python train.py --num_hidden_layers=10 --hidden_size=192 --n_experts=128 --experts_per_token=6 --d_expert=96 --d_shared_expert=128 --hidden_act="gelu" --moe_layers=[1, 3, 5, 7, 9] --router_score="softmax" --normalize_top_k=true --routed_scale=2.45 --balance_loss=0.0194 --balance_bias=false --router_logit_norm=1.0 --init_std_router=0.0091 --lr_router=0.000807 --num_attention_heads=6 --num_key_value_heads=6 --head_dim=32 --vocab_size=16384 --norm="layernorm" --norm_place="pre" --norm_eps=1e-06 --positions="learned" --qk_norm=false --attn_scale=0.177 --tie_word_embeddings=true --parallel_block=false --init="normal" --init_std_qkv=0.026 --init_std_o=0.00581 --init_std_up=0.026 --init_std_down=0.00581 --optimizer="adamw" --learning_rate=0.00175 --beta1=0.9 --beta2=0.98 --weight_decay=0.11 --lr_head=0.00826 --max_grad_norm=1.0 --warmup_steps=235 --schedule="cos" --final_lr_fraction=0.03 --batch_tokens=131072 --max_seq_len=384 --doc_mask=true --z_loss=1e-05 --train_tokens=395700000 --max_steps=3019 --dataset="wikipedia_en"
Below are experts of layer 3 (counted from 0) of a mixture-of-experts language model. Rows are named up (a neuron's input weights, with its number), down (a neuron's output weights, with its number) and show model dimensions 128-191. Each number is 128 + 24 x the weight over its row's rms, rounded and kept within 0 to 255. Numbers have three digits each.
Before each expert's rows: a language model's description of what the expert responds to; "gets" lists some tokens that make up at least twice as much of what it gets as of all text. This comes from a sample of Wikipedia text that the model never trained on. Tokens count by the router's weight.

# expert 59
Description: Leading digit of years. The first digit 1 or 2 beginning a year or number after a space or bracket, as in 1917, 2011, 1758.
gets: "1", "2", "igned", "formed", "pen", "cyclop"
up0:101103139110084126127139097123110143131142110135136132138086163114174129149135114145115167092102146096129160124120143122143138102122148118179147139097113157175120142138142115115155144128142134
down0:106155074110153111136121124096155169175115130088161142139157124109146138140147126118099125121170119078117140092132138102114125123157133110127101110109131106107084112152178166124117144129144082
up1:117121108114104135136163128145128095113159112141103164154178087148134118114111110140044144140107139131097095131138137093133101129127148088118127080063119210137095131110138086141151122110169139
down1:119122150134144127132080133126121106091111096143117107170138141133106104097091116143144140160134176138140131089148089122105112161146136119092136078105142146061047130117097128129124109125160145
up2:131132133177180118144117130126138114145124107131146106148124126130071115119123088086163132146124139138139120103090089135131107127123122122128142105153103127133087135125137171125131138142104124
down2:172138162122126137110133141124106121139127128096110166161121126147128166141095116109141109110116138147194142145113151136157107150134133135147141187135152107139082132137168116164138139159140148
up3:118171156150121075138112070129135111183099141098129174116118181097113111147136119135146107141132148106147112094108141120131132143127089109145071166112134179084081144104169113129105143126142110
down3:178176186148138140078121084116093157123133104127119140140116131147109092105121118150164141133116109147100124143159100155139098099106136172153105125158107094166146098151114140157139192130106148
up4:103155148109065106137123146117113108172098151117146132114087152114080142137119144157121143101127135142146085123148119146148116108137129125155109173166125073120118129158101150132151127081087165
down4:128157148129119126127108133137120141137130126124131104138123176122117106150121141110132076171090108175131109112085091108125103127167150109138115144166171127111115119119132138126134162103119132
up5:091108119145069131128125139106055110117119133154125096124107152123131136075149146142123142149139144132143115139151121169131117150121149149149066146171142110134140162132068115166149100108137155
down5:162154127134168105104136102120119133092160123094124134086139132121100179121137152118123142117141118107124116143130126136142165065114122106143114124149156121167145117103117076145118171133145126
up6:108131178089118121126141164098083137142134119178129113142137145096146145115170098104120157131139164113131137136146120160140129093126135187148128159131114139163146116158119116140120160134170144
down6:085066100140119090150145113109118108134122142153094125121137107125117120094085110120118103163116083086166137081132115105119113128115150128110140112124100154124102143120132132159081120104125145
up7:096097119102113140128164106126120091105162097115113138154130097131192104118121110143064120124092149129111137124114129110127113117117150159139095052050126155133117164130153107117144155096186136
down7:152122186147106135134111128139118135116087100141144129151075177115118102110096139133188118133130158126176131121170078131111133120143162125111140086136170135092106119143092164088089098137145160
up8:118129098077106137155117140126160134123109141117156121103103157178186128123174105110146103182134139092133146104141113083152149137119129123122128111090106152082172132120115143085071126126135121
down8:135126146155097131129149149107142082099126173103131139144123104140124122175122121121132068131137118116128152147137125120109156107106165126135102167177131082161124172155141178094093133135097113
up9:107139082130076128134139132128123112134120129173097183124138131191130146155124087119066168153115110112092101101110102122120105156121112088140156122130123137109165113085099150160159130142119112
down9:127110144120130173143124141080145113137111139074126121148130145103122125102092144133075074163137129147138144157152132064106070167179159136140101111144151158107076138112111102116088124099157125
up10:106149133127097128147152100112143121110133126182116123129121137133151147163097107123126097077085127088124073166146132134132144124099145125127130126128122146101119098137148126126114134124167155
down10:122131132147147116176151129143142117103144121171102120124126130135103122107107112149121099086100119152134142115144090114127099122120136087104113150132117174156092171145102163123108145138125136
up11:134122137167151183122140112134160120120123131147128125122130118115133105123083147128112127145149122131122147145126113141111104093137138177122146088116112147164118105149161094123121118114130127
down11:096124177139146118127105092122126148174154100080114089104139138115117127136132149097129095145132150158119120082101133129123105138131135136111094124118149129089112139102136200091118169127134102
up12:139113123141098153110148104110117127128111118148132154140122132133156122151126135138121132151093161112108113127087145189117130117137106113118037122142095183088072105103140161087145129170128121
down12:102140122141162112129130136110044168103132127189143164106145104140112117110128126105178151095154120151130124158138166149146129114139103119109104125111149183153115077135113151123129125137138119
up13:140180116100102149111122116087119133142148142136119160116151129152100132149125093134115140063114111128131133133079127087135137137125116120113163114111113133204157118097113139128142119103110168
down13:144119119081106125098141138118155139115137121172193118150124114123104136145117145123125072137114153113101134098124142104110134169096141135108141077126136151116155104140120163091150088148141113
up14:122090126120151109093111113157095140134139132150090110154141120098137141103141161117133117132131143120136108126121135147103126121151118119130136163148127128176115112138156103068111129123089143
down14:100110206111159132105131117117098139144066111126097125115147117106164128117124146172099133132116099119113084084143106080151084138148161105144099125114153141123141140095158086184144180098146131
up15:121116114102123099104095106092139129138118136132131120112150124147168138123109113103096155112151123092136086138148100125128165096106145117145163123119150128169166129125136111150167115079134154
down15:091113110129106119169143124145145112116165132120118107093100134104123133148110097128102161122102143124116136134088107123106110131095133113104153149135123101163137143122145155133070129132131103
up16:109109109092094113167086110112127126108147123155144139117172131126198118140099137128098146096129119081155153136108093086139134077090147142110151120106120162198135134149127117161160109059169119
down16:090160085131090102156138137146191124110124128159144104066099119106134099130130114147122132112092125118160164130111111158101131146131127145143147126118122122141134127147148225115053084120137107
up17:120142120111107126122119142106128131139135138160059165118104167121143117109146097142137092095135123083125107134129156125139111117108119117174169158135165101151123144124107122112137115203068118
down17:115145166109120106085110130141124112113110108188169134160128151158100156139140150157155118103111141151161106102097139146143127135092141077096132106105154163101124070155077168115126076123131151
up18:106150072147127119132120150126114124125126157126090141115096131182155135145146098160075133155153129109114152176149144126102136156142099128132149160129136133159147137089089132119081104160097155
down18:162131169119152131147092139159097106098101122167117134151136152111107089107092144142157087151114127161164117113104106120132095130177148095089119111129176164121077105117130136135124143111132128
up19:113139129114088170124144146121107108122132114145079156113127148132132127093134102138070093122146120122123160161109146130129144121125154142139119168118131134188193136096078092122132124125119127
down19:124106160112130089097072141136138151091076135162141125137110147129125151153144161119116151149110149113104115106095090114158129152127171097146139115125161160104103122134108132121157100141123129
up20:127111072117139111129098115114076149129135160118128103113118166170157128137144117124129173148125175106083192132128097115110117124122125151115145135134151161170157128095070114164114129118120161
down20:088110123091083160126157146125126132103087148157151135121146105090175130137119161112093164148168110137147164130135113132094165115103143143118105099121162137124155139125141184118086163147121131
up21:124117151119108148120117116145120140164124126162116141146169126061113112103110148120082107149131151130089125122136149120121098111155092114145156160144100169114147123123161090085134148130136133
down21:151122195134155149107133114123082092149105111141081116126141126136128109141188120141127157131110131101080094086130122132132125147142136155154071129156120120142140152126151077151139144123105149
up22:122144122140080115164079120140137123123121124177106146170145144085141133131128121113157097156103132082130094119125106131137149103123112083142147137121087116059164101124151141088098117156137124
down22:142091151148161114123154138132082047132119131122096170066125110109148060121162102162109139117093105103132112103115128132138112151128159169163092142145131134128146164098147121143133120116131124
up23:145119112120104122124146165152099141104169144105071171135106123146134138150118120168112119111084130113100089159133130089124122130129151113151160168092147133143114129100167098099125111145138132
down23:109117178121117133146095142144122141108093146125121125139096147128124113097125149124131102166135116143169143114131100118108099159158180096123132097137132164080089104110113142131085081078126185
up24:107113088117111131140180114144134113152157122170098183166158125157151123122104115135055137122113122132108118110149116091139110129130140108120121099067105191125101124122136096150146119117169115
down24:131113151122136135134099141124117105121092115137130106158112152111116083094079128149160118157121143118159137092166085103087103154152162111118139079103151163064074138101101140126101104113162171
up25:117138108138119154152135145156122144103166119111105093111104174109169128142114113127129149081095162106135133154155109157152118169123154175135098114106115139125144120155142127140088126130173097
down25:120166154112134095101142174119131098098160098123134103072166115142085114110124121133145130096180145104123148117145117141111125128103107139135125116124115136154132123136153186094085161163110118
up26:154128085097050136139133119101120161143118152196135136133127107146150141135113100143088135191130153070125160117105091117155134098113134170135143085136116132148176113139102115152132137135120164
down26:100144111125096129158156163120144120128121147105134100097176132118132111145122121139116073074147128145113118159112167092095121143151132125090138138157148132141107156163128178104094152119127073
up27:125143137136166144099107110152153117150138155163118124151157098123093126113119123116101181117132162134104126119120133154159143116126138157106164087101105114164159129113125082090102132065105172
down27:138098105105118127181122143122110141179166117107143145161084131127128111107110128155133109128134124102133109147153126082103122120135111135132131151180149138145137134094165123097115140147091117
up28:119117126135085126156129099092147118125127126115161092123100122092101123114118106133146117176161175107130125105172083149147136114128131169137111112158079111125104171136110141164111119134119155
down28:166136086096123122156136157156122144085150187091114110154093154152108119152141105138118104105144134149146115148138134133125137138135147142126140154108148111135150150176157150127085121112124119
up29:115118160128127159162139100196128082132123075118161121133106142122095168152119137133153151136090139124102131104173064146101125131127122114123136114134097071090119155131121153142127108122120122
down29:162160139130143122143135151159070150123154140121080091151052165164114101151199150145156097134142105145123111144126108145146117099167165117128166167171143135129117118106147146174111120081107117
up30:117171097131148122133153053123130120153136142135146145121143161107117087142101138154130120059164135107178120103115123092103107122125164148124118132155103142154126146143144153148148124111158161
down30:137158147096133117093118107155120130163104110163114156124100123138095132152158119137094115091108126116117107148141090122133096128128138147143118154100142094126176122115121141132125187056139081
up31:160154075141098164137192125114118130123133122156079096112165134107164128169161127130065123176118112149089112164103121081133135139126164183128125106154124137112103109114094166105123148113155121
down31:167101098101125108080144153141212108094105120174145151136113132151102157154166139162112096103113145106141143132167105125114124145117090116104103111150132132118133150173098157162104135130102133

# expert 15
Description: Stat-table cell separators. Pipes, spaces, digits and dashes inside numeric statistics tables such as sports apps/goals, election results and minor-planet lists.
gets: " |", ";", " ", "1", "3", " /"
up0:127168132100129147122130120115125110143117121127082161106165154116140106128148100140097129110106083105144131118137128108101116147119128140136091147124143111149192129091105132151167162108134126
down0:120115161130147194133142174167128155161136141157160150139110163122108145129134127167146154155104119097117127114145111099144149123129076118174144139151110146110154095144082163125144161116112152
up1:116193103109150151132132119140098130116169135150096108103114178170162158169217111155146137117111119138128103143128131134129132126128131151161122123136113116119144095113151178142105130098108093
down1:117109150127138116123141147120095169117146110116109119189098159132179124101134166155155139125135106136113147122155124143132126164157123098110135164139122100121134137153120191086128137108142144
up2:124121155136111160130132117129152136118106101158162119129144114148168150155136139138141099098103097117163132136134140142150105098137126129085139119121052087179137122129167105125112110126142135
down2:132165078106124137134175102096142117120134115113117118100155128147164164121138157169127112135104106134129143144084087163122143109133137166138161131129135122170089128115115120150131160121113146
up3:134118125138105094142126104153099134130116133124070129143160182131091170122130127124135140142144105109133099146139116168099096138130148132173098180156126094131148107169137144120153132126098140
down3:125102100147136161084122167107170135129127091128135150119125121142179100092131132145137131145149144147128146099126138127143129163103159114147164119132131120111170083133104104134113126151133123
up4:109108169102125122115101092144132126113120146109147135109113146114137119178096141141175113095112128100126095124111140146134158082120127105113100162139100152172130165168124135120115154139152129
down4:115148139104110135141094139123153168159132145087081148140099153127108118097115146124154111097133099139122148152113143154108126126131149126168101149093129137157112143087123167173087106129083108
up5:145171110129161183103156109139125140139152118108160147147109123156162064161124121128136157101113134156161114115114118129145107109110136146102150119105120138177142096152149124078072148140087120
down5:153155153153151146133146139135139143157125141139145160125083161143162087163123112143122095116108137129110131073099115140151136114131128158149095126115130106142153058072098145085135146153138137
up6:140106086113082148125105117163121134155132143077149146157132141105130100144118126137137136123124126085151088144108107126109133099115086125132116156145113107192114147130135111121123157170101172
down6:077148130105141125119122119110091124129152096109193143176108166163116144148145115154144103123137115126115121089107145179121137150140109169110110152149078128132168144071081133104097086120094089
up7:153144141168143099135137128111110130147093129160108136105119150113092134111157107135180122119119185081156090146098118157162125103138132125151148127161110152165125119149160129122094088103109174
down7:086120121130125074124134152173105142132146110135119089128121148143184110154143155104152120165136153122131086104161139135166121129123167117108137131123124124109116146161163121112149142108131126
up8:092149104151120105131114080165146117124110128127142166133079161145106125137081148104114152108114138163156093099133101149141125100160144127172138122118159076132132145173095139114179146200131156
down8:151111150117136137134097093125141113118105100141133102139125106123101140130128122134137105143143162170127146114133160083159147129161147119163125117159126140141077104118096109138122155126118107
up9:142134131110121095127109180138102112119139130120139136110117131132124141126126152124143080190149152170098138115151166134157110138169094131136139147160132110148149116143144140134137138184106079
down9:114142096116141176122123130148141110134088137127175122093126136133180178136152118148144155112106144111077093105115121163111140142088132118159150150141142151087150100097092141121098163130126108
up10:124219121151137152124139128151139125113096141168084117139187134082097120122120124117132147113103142140164105131123105133125154131147143148156131129116138134158106118171139115101153127083124127
down10:158112121128113104161096129131094130143147136133146109106106161114166065133135158126146165168129169138133111137171130121118136138133144150109173127150102108152111125178150133094160146118085146
up11:109185148111125158116128163112139121095168115147162137133113150136144160157176078138125145174125099144121139133156117130126157171105145139123111102147133107159175127092116154125078096135105117
down11:109138115138104116160180085126112109090124139162127135118120122118163102133136086111112114155113154141152164117122141137072154147122118142109158111156087109150137150157107182057094109134118122
up12:130129091085106130166141152140121120162155106079133147129119113139109118128137098175196107171118094128147142133151133151112133095108073117173106131154123097085147142163083141149127129165088139
down12:130132127143115094117061157156168127139160088109145115154114132104085132127171160155120121129116145137128139148116093128126075132145129117168131113110078146126115125127142143132114078136173120
up13:108190137100162118105176111129124122123150114113145125128091145134161081151123123134164100070106146118162134129133141145143127137100170140101098134163123130164143128135096118144113078137130145
down13:119175151094146129120161126120093102155179134165106115141108116126124125146157108146119139063099100139159096114135094139107134121123170126157079106122127135146105068065101126112097093176093119
up14:121141100143153126098204109130131123162152118114151123106129120136133137151158113119141136124146114149129088130107127125138120168134129121149157139150137119166107079139143136141115084122096117
down14:077136121116098155111149162121134141074151123112172126154131149129162113150186101147144142112127116141147095109080099166103128152133137150149125122119146124106129135117120169109115083132169153
up15:163180128102166146104142165105124105153144130154171160135080145113105133124152123135164154118121149135118112156109098155134151049154129140137178114145134117135117069130144144160099118096100119
down15:144156130097142135128152156168126094102118118108097126088143174139126137148146155176129102113124111105102107137132126143118189121132139112110131156143146097119138090165185160131087160120106091
up16:085121117149102136112143108129105153087130095190117119129159133140097105110138135126142106125099109134151109154119125140157121145144152131102130144143061134146129141144142125087082119146128101
down16:086124118115110135147162108067124122115189138097139161145117131175116133148116138100136162074162122128132098140114154102108087130076142074092122137119137102115095157129133126143133122133164100
up17:114131124141118175131129111126124105115131152135118116079118149139150131136218115115132141105115105118094114126109101150111112147097093143162122152131160092131169094111114088133114110091084114
down17:108103111118134140116127136148102161103149079147125090145140145120157113126141131148156158138119090116141173132131088140202154150110081112138170151126120127163132103170145135125118150093135171
up18:112141088097143116118146149118125126167136132101129161113092151100102128109079097158176166120116170103157165139149130143112144088121095109128136119128123110128093109163094162094130144142072153
down18:145130138132116156137109122136144128126106139097158157133156114123089159120135131112125137161128142149123138159134132118119080143142145150138102141200102123148138077110134115153116114116087121
up19:072112155108118106116123097150132138089139125138089100147136117174151170108116126139118134114125121123104166128131187121152148148110163163086121137130100142138124123103119128118157149077201123
down19:161129121130143181085082094100146150133097123121127133138126145130145190113125141153163105096155105146115123141084105076092103121143145127165138144123152130164132122105113106145143158083158134
up20:175142098101132131157143105125122135140110139097085096110089164098135121152145109156118135116126184087133066111135085147143144108138120158154150137164092104118164126152105118132099147105096164
down20:138137122128117127186153140184150153129144120105119118158117126147154115117086124121180127132128148108137112161171130131135148152098138090100106125140089078151141166139105183148097134171108151
up21:105126057152124108139162083129121140120108124112126132093107145149130130152151101135134120086114109074141112132141072113137101154091152162168155147145112132147107119143106116142089134115082161
down21:099129129120122134153145120140103137105143105158114144147110154141158113114129146117147176072116090131199158141150064170172144127096122109145121166119134128166126117157103166143084093134135150
up22:119167127120119139133146127150112132097124112179120129107141131112115129102112130154113085092119110123150121090133153138128103129139122111109143138149123113144194139140136116125129158146083121
down22:152114146114117138122126143072187109141154106110135131112109135152124146127139134148102179110122134163119149118124094100128144115089140137130129139100129138084162110141084134136150134130154142
up23:131134115136152123142126140154077130107138103146183157176116154105140106122112116154150114132107151115159153111110109163140120124167160164107086134115095134128118136121157132083081177175127116
down23:145099094175132139143155161152150119087128115118085142138098149111147128143105115109117097162141137137152136137133113114163167143119125124117100122131136087114108108160108145148143200151119131
up24:089136111064121119147187097097139124138129120121153140112093122147149126149114075136155099091140151129157174143138077133137155117094119151144089113106110136118152136120100179140094116107166137
down24:149126157137107157122126144128123128147167132202123106159148123084080131098158117146145161117118119142137130110147123114071138133116106128122108108137087177148111099118125127149110128181142108
up25:105144185129128144108187113113153110166141112096127162123147143149139087102099121151089120090120152109145116114130140123133079093116143117118122122110141143169130138125165069148190142081148159
down25:156119129109138090109122139133116136077095113113090097067092122142116109166095169120141104126116134109177101118124123126128154121132113073138159147108138130158118107149175138129135136090153124
up26:110097110153087131145110119140119139134118102159136121122108140148135130137071110120125081091118133124166121161134076155113130113104102056136172154145134102182170142113145121173166107136135132
down26:128180129126133133139109123112154097132158138136117136123115118117096116101094111160113125124112159158089113091079134102138126122093114165168134178154147149118087084121138128078160155096138129
up27:147135144098146134102130120163134147192157156124103120140114136152152077144131152124122110102139114156144141056150161121130114119138145173129079162151146136099134153159097133117113152173108148
down27:136139088120111156133081126129092115166110147158177155128133102128124160143133135118097108163151145146120118155155140123116161159159133118152126143168142154182157104087100133098139140122084138
up28:139161092150097146149128106169149145118128126182099116139174130116145143167095124139111150105139086134113109076140135130082142111137147139094150106107130114087133129154121093118127165132168098
down28:170129098146132106101101131112134151130134149119102127130146127108182144136121134181150111146133132113115105164141128130137132108129160146161141127133105136126139154129117131122150151129113152
up29:113130152103141098101113175167142138108163108116141122134088194116110106116129117129156187162144122126119114125152088173140139123130132178140107112110132120112108143157103160111077146177085166
down29:114116139134112114086109107145159121136115118154168165158141132105110151106144148129120095127146168168158123117132110120102147163173127168110146107120148137147126093125152149137164139091126128
up30:110096142148110193112113127141137137158136139153164141157145085155152109077126121133095076132120097134112145109124160108148113116146089141103156127095114135177150135081148116114165128115136105
down30:137148112131166157114139131141149113152129108132135164148141125151163155124137161175120106090134093138088116155079090129096131125124137104165139160124131130144161165098135154132126126119125153
up31:161157121097144160142157151160135117136148109114081127118149119125164152127104145153116137139126111116153116130128093122120126090158144135102136105069110132109113090159129130174142127110144154
down31:200130142128155141121129151150123128122106158060094115095155146136096109146169161154131152135130129114120116144130146089121137147144135118107116126128160108124118111157166127131139132119113124

# expert 28
Description: Small numbers and counts. Leading digits of numbers and dates, and spelled-out counts or quantity words such as two, three, five, several, many, in prose and tables.
gets: "2", "3", "1", " two", "4", " three"
up12:122142099125118168133117126124118113153113147143132095111130146130126116126136116145121187093154080106144106155119147091110128102104107118137173129136131124188150118136123126148161130103109161
down12:172116178133149161130149117140147150141129128160062143114172131133101129106125162129128130121112114135088140143122106084131146115139088127110129137115127127081085158113141103131163111148099116
up13:114115109141100098174121141173122123121135107141143116117106133118141116102096138124143184125133124120127162116138126158129164131115174112135137114120118092135124197149106131179169092134106130
down13:144117123107127144136149137152149156107136125123142134106090150145157150157160178087139147091102120109099136156109117132120144121124176117161102197128131097132125148103152166130125099100144107
up14:151146092128145119107100120124104152113109120183107096145118152125118121142138126181158125138165101116118168133130147169136162107163132141098120100149100143096146138183133156130077077154117136
down14:153122141115148121123150121129178146068111134124107129125134116152142075122139124113142169149116110132116131140126138131108112099179186117154140076138123145162136168105120072111125124105145169
up15:120141131101129167079169120100096101159094129139100138137111130153192161125126118129093138129117147132137147108100143149139124087065087143120129193118141144150098124139163067072149120150140142
down15:157119132145081171128153138150127113146114111119143131135146108143106119111088106162120103132153103119148098168110099108116116137127150132144095148115129120144117095102113153105156174140112128
up16:124146098122120127105121111139131125135116115116133185118115106119158107163119122139140159123117105124120109169092127105105144104097104149111091142139110154155095139066127133126104154165145157
down16:144134152123153119111178128148104111149083127158091147122104125130121110110082082187144091105118121156114142144122119078154121109135128139144100108117156161172084124113095085121164174155158141
up17:097092133158101124163112138115082115115131102103120150180174132152085119113131140137158115121136193117124141138126133104118087154138088111116107133127109164151111150106134102143168133078136120
down17:137122116132103120109098117144143108181135114134168154124095144133096109141103109132085114174102173131107103100147117130104146111138129135142115129117127127136129087111089151150132154086168140
up18:122126162172129144128110102122123100146114145160108149131137158125154126107134125111125121111135115090170105113110130122126121092073144121166126171129167127091157131131129090138129112152135129
down18:082169149136174080092089093124122139114169132164132112147145103126107132151140092151133141087149146129127103107121115111105100150120125142143155131128128170081104127143146124098173103123129129
up19:151135087121119161135131117095095152133116148154115127131099136126144156135147104172115121133141139153119174188110116135144134128107094114121125163204144121160163132097070149152117119171123110
down19:125150170094212134127154154129130112131073156124095095151113099164116120124105146138133102144099118153127163097119136150131126118121153118078128111108139131124125080121136125116126125141080154
up20:142161108123116130127193131106108131165098171127118144110131144135167131104157083162044140113153064120095125161152116112126107151080104116147145106107150089093165138122107148125160135169110166
down20:112127103127179134172134143089153138090101118106103120128132161134098116117084091168139094188119125147160129113130101122134090128119148146152148145114139129162110122149103105128102125183137133
up21:141099130111101117119118160135144109139143113093103127146128128137126133076095130129087103164109182119064146133148132121242116147121074077156153130100104142095157164134126121159131138164138121
down21:154124136154135159114125146118149144094127134099103129114080146125060139153160142134116120129142157117117130141138098106097144134158136155186117133112098096111131132096128139124100111131112134
up22:105126148120130144089079117142151130122168127149117107138133137129149080095126130145104116108147162140112130139110117144142126121111127124123140110144142177157145133137126102134092125171132136
down22:136135142131163119163122117103144110098118138171108113158162113160170146133091094188129138096070124129128106113103101143107153140190123120115097095119145128116112182101191085117118136122108130
up23:137105167122128119138145162127137122129113108125125161134118137076062128098101140127150123142144164129124122107157140162176139127124152115133099131132087125129138168113137124142143108116122135
down23:186165104135157133132113099100117152098101138157140088108109145119082134153159132110125132094099110133119105128139115131148143141181121119128117160154134110153130111164134148175127144090088167
up24:123127098134075175117111112113161101125086160139113115162113125104132148155112086114134107152105162132127148133167121083093161142084118151137114094149097121060125142083115137114146116139133118
down24:166140139118082159136127114111144124122108107143135099107140129136104153126143087131119122172112131161087151126149110151128144119120132153184135087156116084143133132165097186134098122132148136
up25:133134119150140124106107114146112135079172088177141122161101106160106128131066132131137160162144117135108097161092166196141174118151122132109116108140129112109114100129100046171125123130136102
down25:140127107163112123136177182134102147144145104112152151129148063132136103123151127148138125107125147121160131151075165167130153087132147165096085131123124132124132091104199111103133149144094118
up26:131116087144111125108082117184104143089105111135144110141134154134138122122139139129129122110128091155107176142129127115150161150156133127128145145102067137106170164140131101153118135112154142
down26:154122131141102106097162139137155122106151106132177160094110116122124101113172153073153128132129142134119153127142131152122113156120113138149079153137131099146137143101136146128116138123145172
up27:133129056115120104153143094146125159104173086132112118137122128115181127157105115159116177123116076098122118144129097115094166139084123135117131135116110132108124153133156135137096125140102153
down27:067139101124117115138156128095093176116142126143101152142122126154142131135137130137104163101147133117085158167170142093123153108131095144141133116171116173140142131070111101126111095118115151
up28:125162118138139117114133075139134156145124154172141186153105157101129155108179128131165127112140141119183163094129139095124151127107086129138074145134136142180153136127095110123103124115125125
down28:101123132153106136088148150136105154084091113192124133135136118137129130107155178134143150142135115129127146121160133155119120133120146133145101142134137123164174106141106198105091128141102100
up29:135120111102139120131134136124113171133177193138141177151134147147157149081165121131135175068119098157104121144128106090144085128088119097137114142117159129150161152090091125161158149123128119
down29:095116159139114117122115131112105108092069132125115131164115107135131102132135127134123124156112154122105144095146123149109078141111104166132122107149125144111127108104114145089121106160088135
up30:112132084152129123168161098153138172111159152154082156153167110123133133094140111160090143136131156133111105120129088103099136109108137144138152112106109178157133109064118128190139118098131170
down30:132134121128118130132163123102151087107148144149138106143127105159097161145165154127163118113072162113175111160107109099110124100141114121154140105115132154104098079095094126135139137093133163
up31:127124152121091156155188135118140141118154118150101170122151130101145167144146099111093168159107162110092092121110090130132118117128093137090146119098111175112099083120124124157155143124148110
down31:091117120144114110102196175134159143122116126131154161144115107115093120123145122139140132119163123121145126136130123093128104183098099117141131138103135144132125145183090145137102096155122100
up32:123113120127094129135121125125082123085155158106077082154143137135112128125102116150184150080144123131099124147166162152120169120104117152132098147101136123126110162152124126146144106134132149
down32:102108144146132166149124125130129156124175113159109101137140123114098114108116116132121120125151107106114121151105125131139142099118139100165143123147070174108138155094110118137138137123137158
up33:125133115117126118116189112118104151122123139157106145124157129139152138110149105127056164124129093138116147169141113093169105149103162115128105079099134175135178151098131116120117113119135100
down33:114132184137136125113095167099090104085083101141120111141132154130134120098094127129163083126094141136159137112136087141108093129147136107155131118107161151155069139124114084105109133131115185
up34:118093125141134121136107101147126172089128132148119126137130150144183145142123123120142159124054107121111089125085116165160192117123137116157140149089111154135134132139182111188143113090123133
down34:121121142121106134149173138131128146098146044117148166132124104127156158153140129120136188099137113160135164105116119144106139152132100165146106122095153135106140120120158140130113134158161122
up35:143124156153149082122118156125090102133120137109121187146118139106140116074137140142145113161163125146098164140178122162134150138144104141148072156131138079075133142098125142136115091141072165
down35:155116142127154140156127085126156157109128156143107093130112113123130118114123132113117099140095103121148130133131114116095104091151174091140148116141130166131117157126105069115095164081148154
up36:115161120109116116106125160120149125174196092125138131160166110090095121113136108114083107115129140154143184124177128090147143176096083136136097078115115127177081138161143134156136137085119151
down36:147139135123123114132131137100120114112115141148180121160100157117128103150131129074147120118138179127092120094144136124093113135116117148132168130129115086180148085134131178119139123147115158
up37:099160128100116147117143121117110094113113146121073156115113145149116105135166134136103109131144162125103162073140159131116155105116109146137127178134132169103125116104113130138152114111139102
down37:100141131077074137122145159119143122107111104129103142135162146153129129111106132156118164113117127113119158136117169066123115124159134134103161163150088112143115197122119165108124105125134135
up38:117124125125104108170107136123142164100144096147126107123156141101122169104117108128112119124136132126126120110146100132178176119141134087129167144100104150122167133134154112197103119139117140
down38:162149135101128145140158130110159119118139086095171166130086134147148142145182134122121141057137158089104159160144129110103135127161135142152080160096107094149140155111120168150147077121132142
up39:134107179106106133177105125110124110134149101129151161096153115109179131108141127113124164119113150117148121131150128160131150113128139137145126101071129172100128118167166111159102153130139141
down39:141125132153098109125172176181135129158136116146160146134114158100155115149128098126101136085166150117147169140105139110130120167100127109143111119086121141121115160193126146154103088134106103
up40:130122141185119094149144101091143109138121173140161180124096149146073120088134136109111134155090119128137099142119131120193117148104118078114106144173135127127083144107128178144182141106127139
down40:144133137102114114076123114108091142114100101093127172119103126099146179156110140132138167073123119123093127093146177123153104134138098132133121115147181080127151122143145084146111151165122151
up41:099132078110141145148137140149109086064108131143052135135102183157140161164170104182137101117107157140139159126153141137145117122150116116142111159145115112110108147106112174136137133157126139
down41:111140134136131151135138138099183115118131135082120095126139140138120074109100144128087112160130147140078159111096126138115135116110177109123122093110107143141137143099102158140143103151076083
up42:111120140077143128149121126124123137119161092155151136163172111130104155154088124116142135122133077125124093127145148130163101097133117132125107075093102142152117108129168120159163146089144112
down42:144105158134130091137137167171134105158088109103141133097126125093144090150121102109164124090156173125172158137124137146142163146121129145132123124158119126155134113171144148135106116136134057
up43:078123119135111131126142083144115159103161104154129125137120127130150093131133125153126119147093070117147116126122149150133169142124158184129078128122101106132085127125160118072103142123134116
down43:125118166159093105135121127123181166141127139128089151112112132184159142129134125119134164124098083163095143138111066183123169113105132125165109142162109146100169187095141084100127142115118133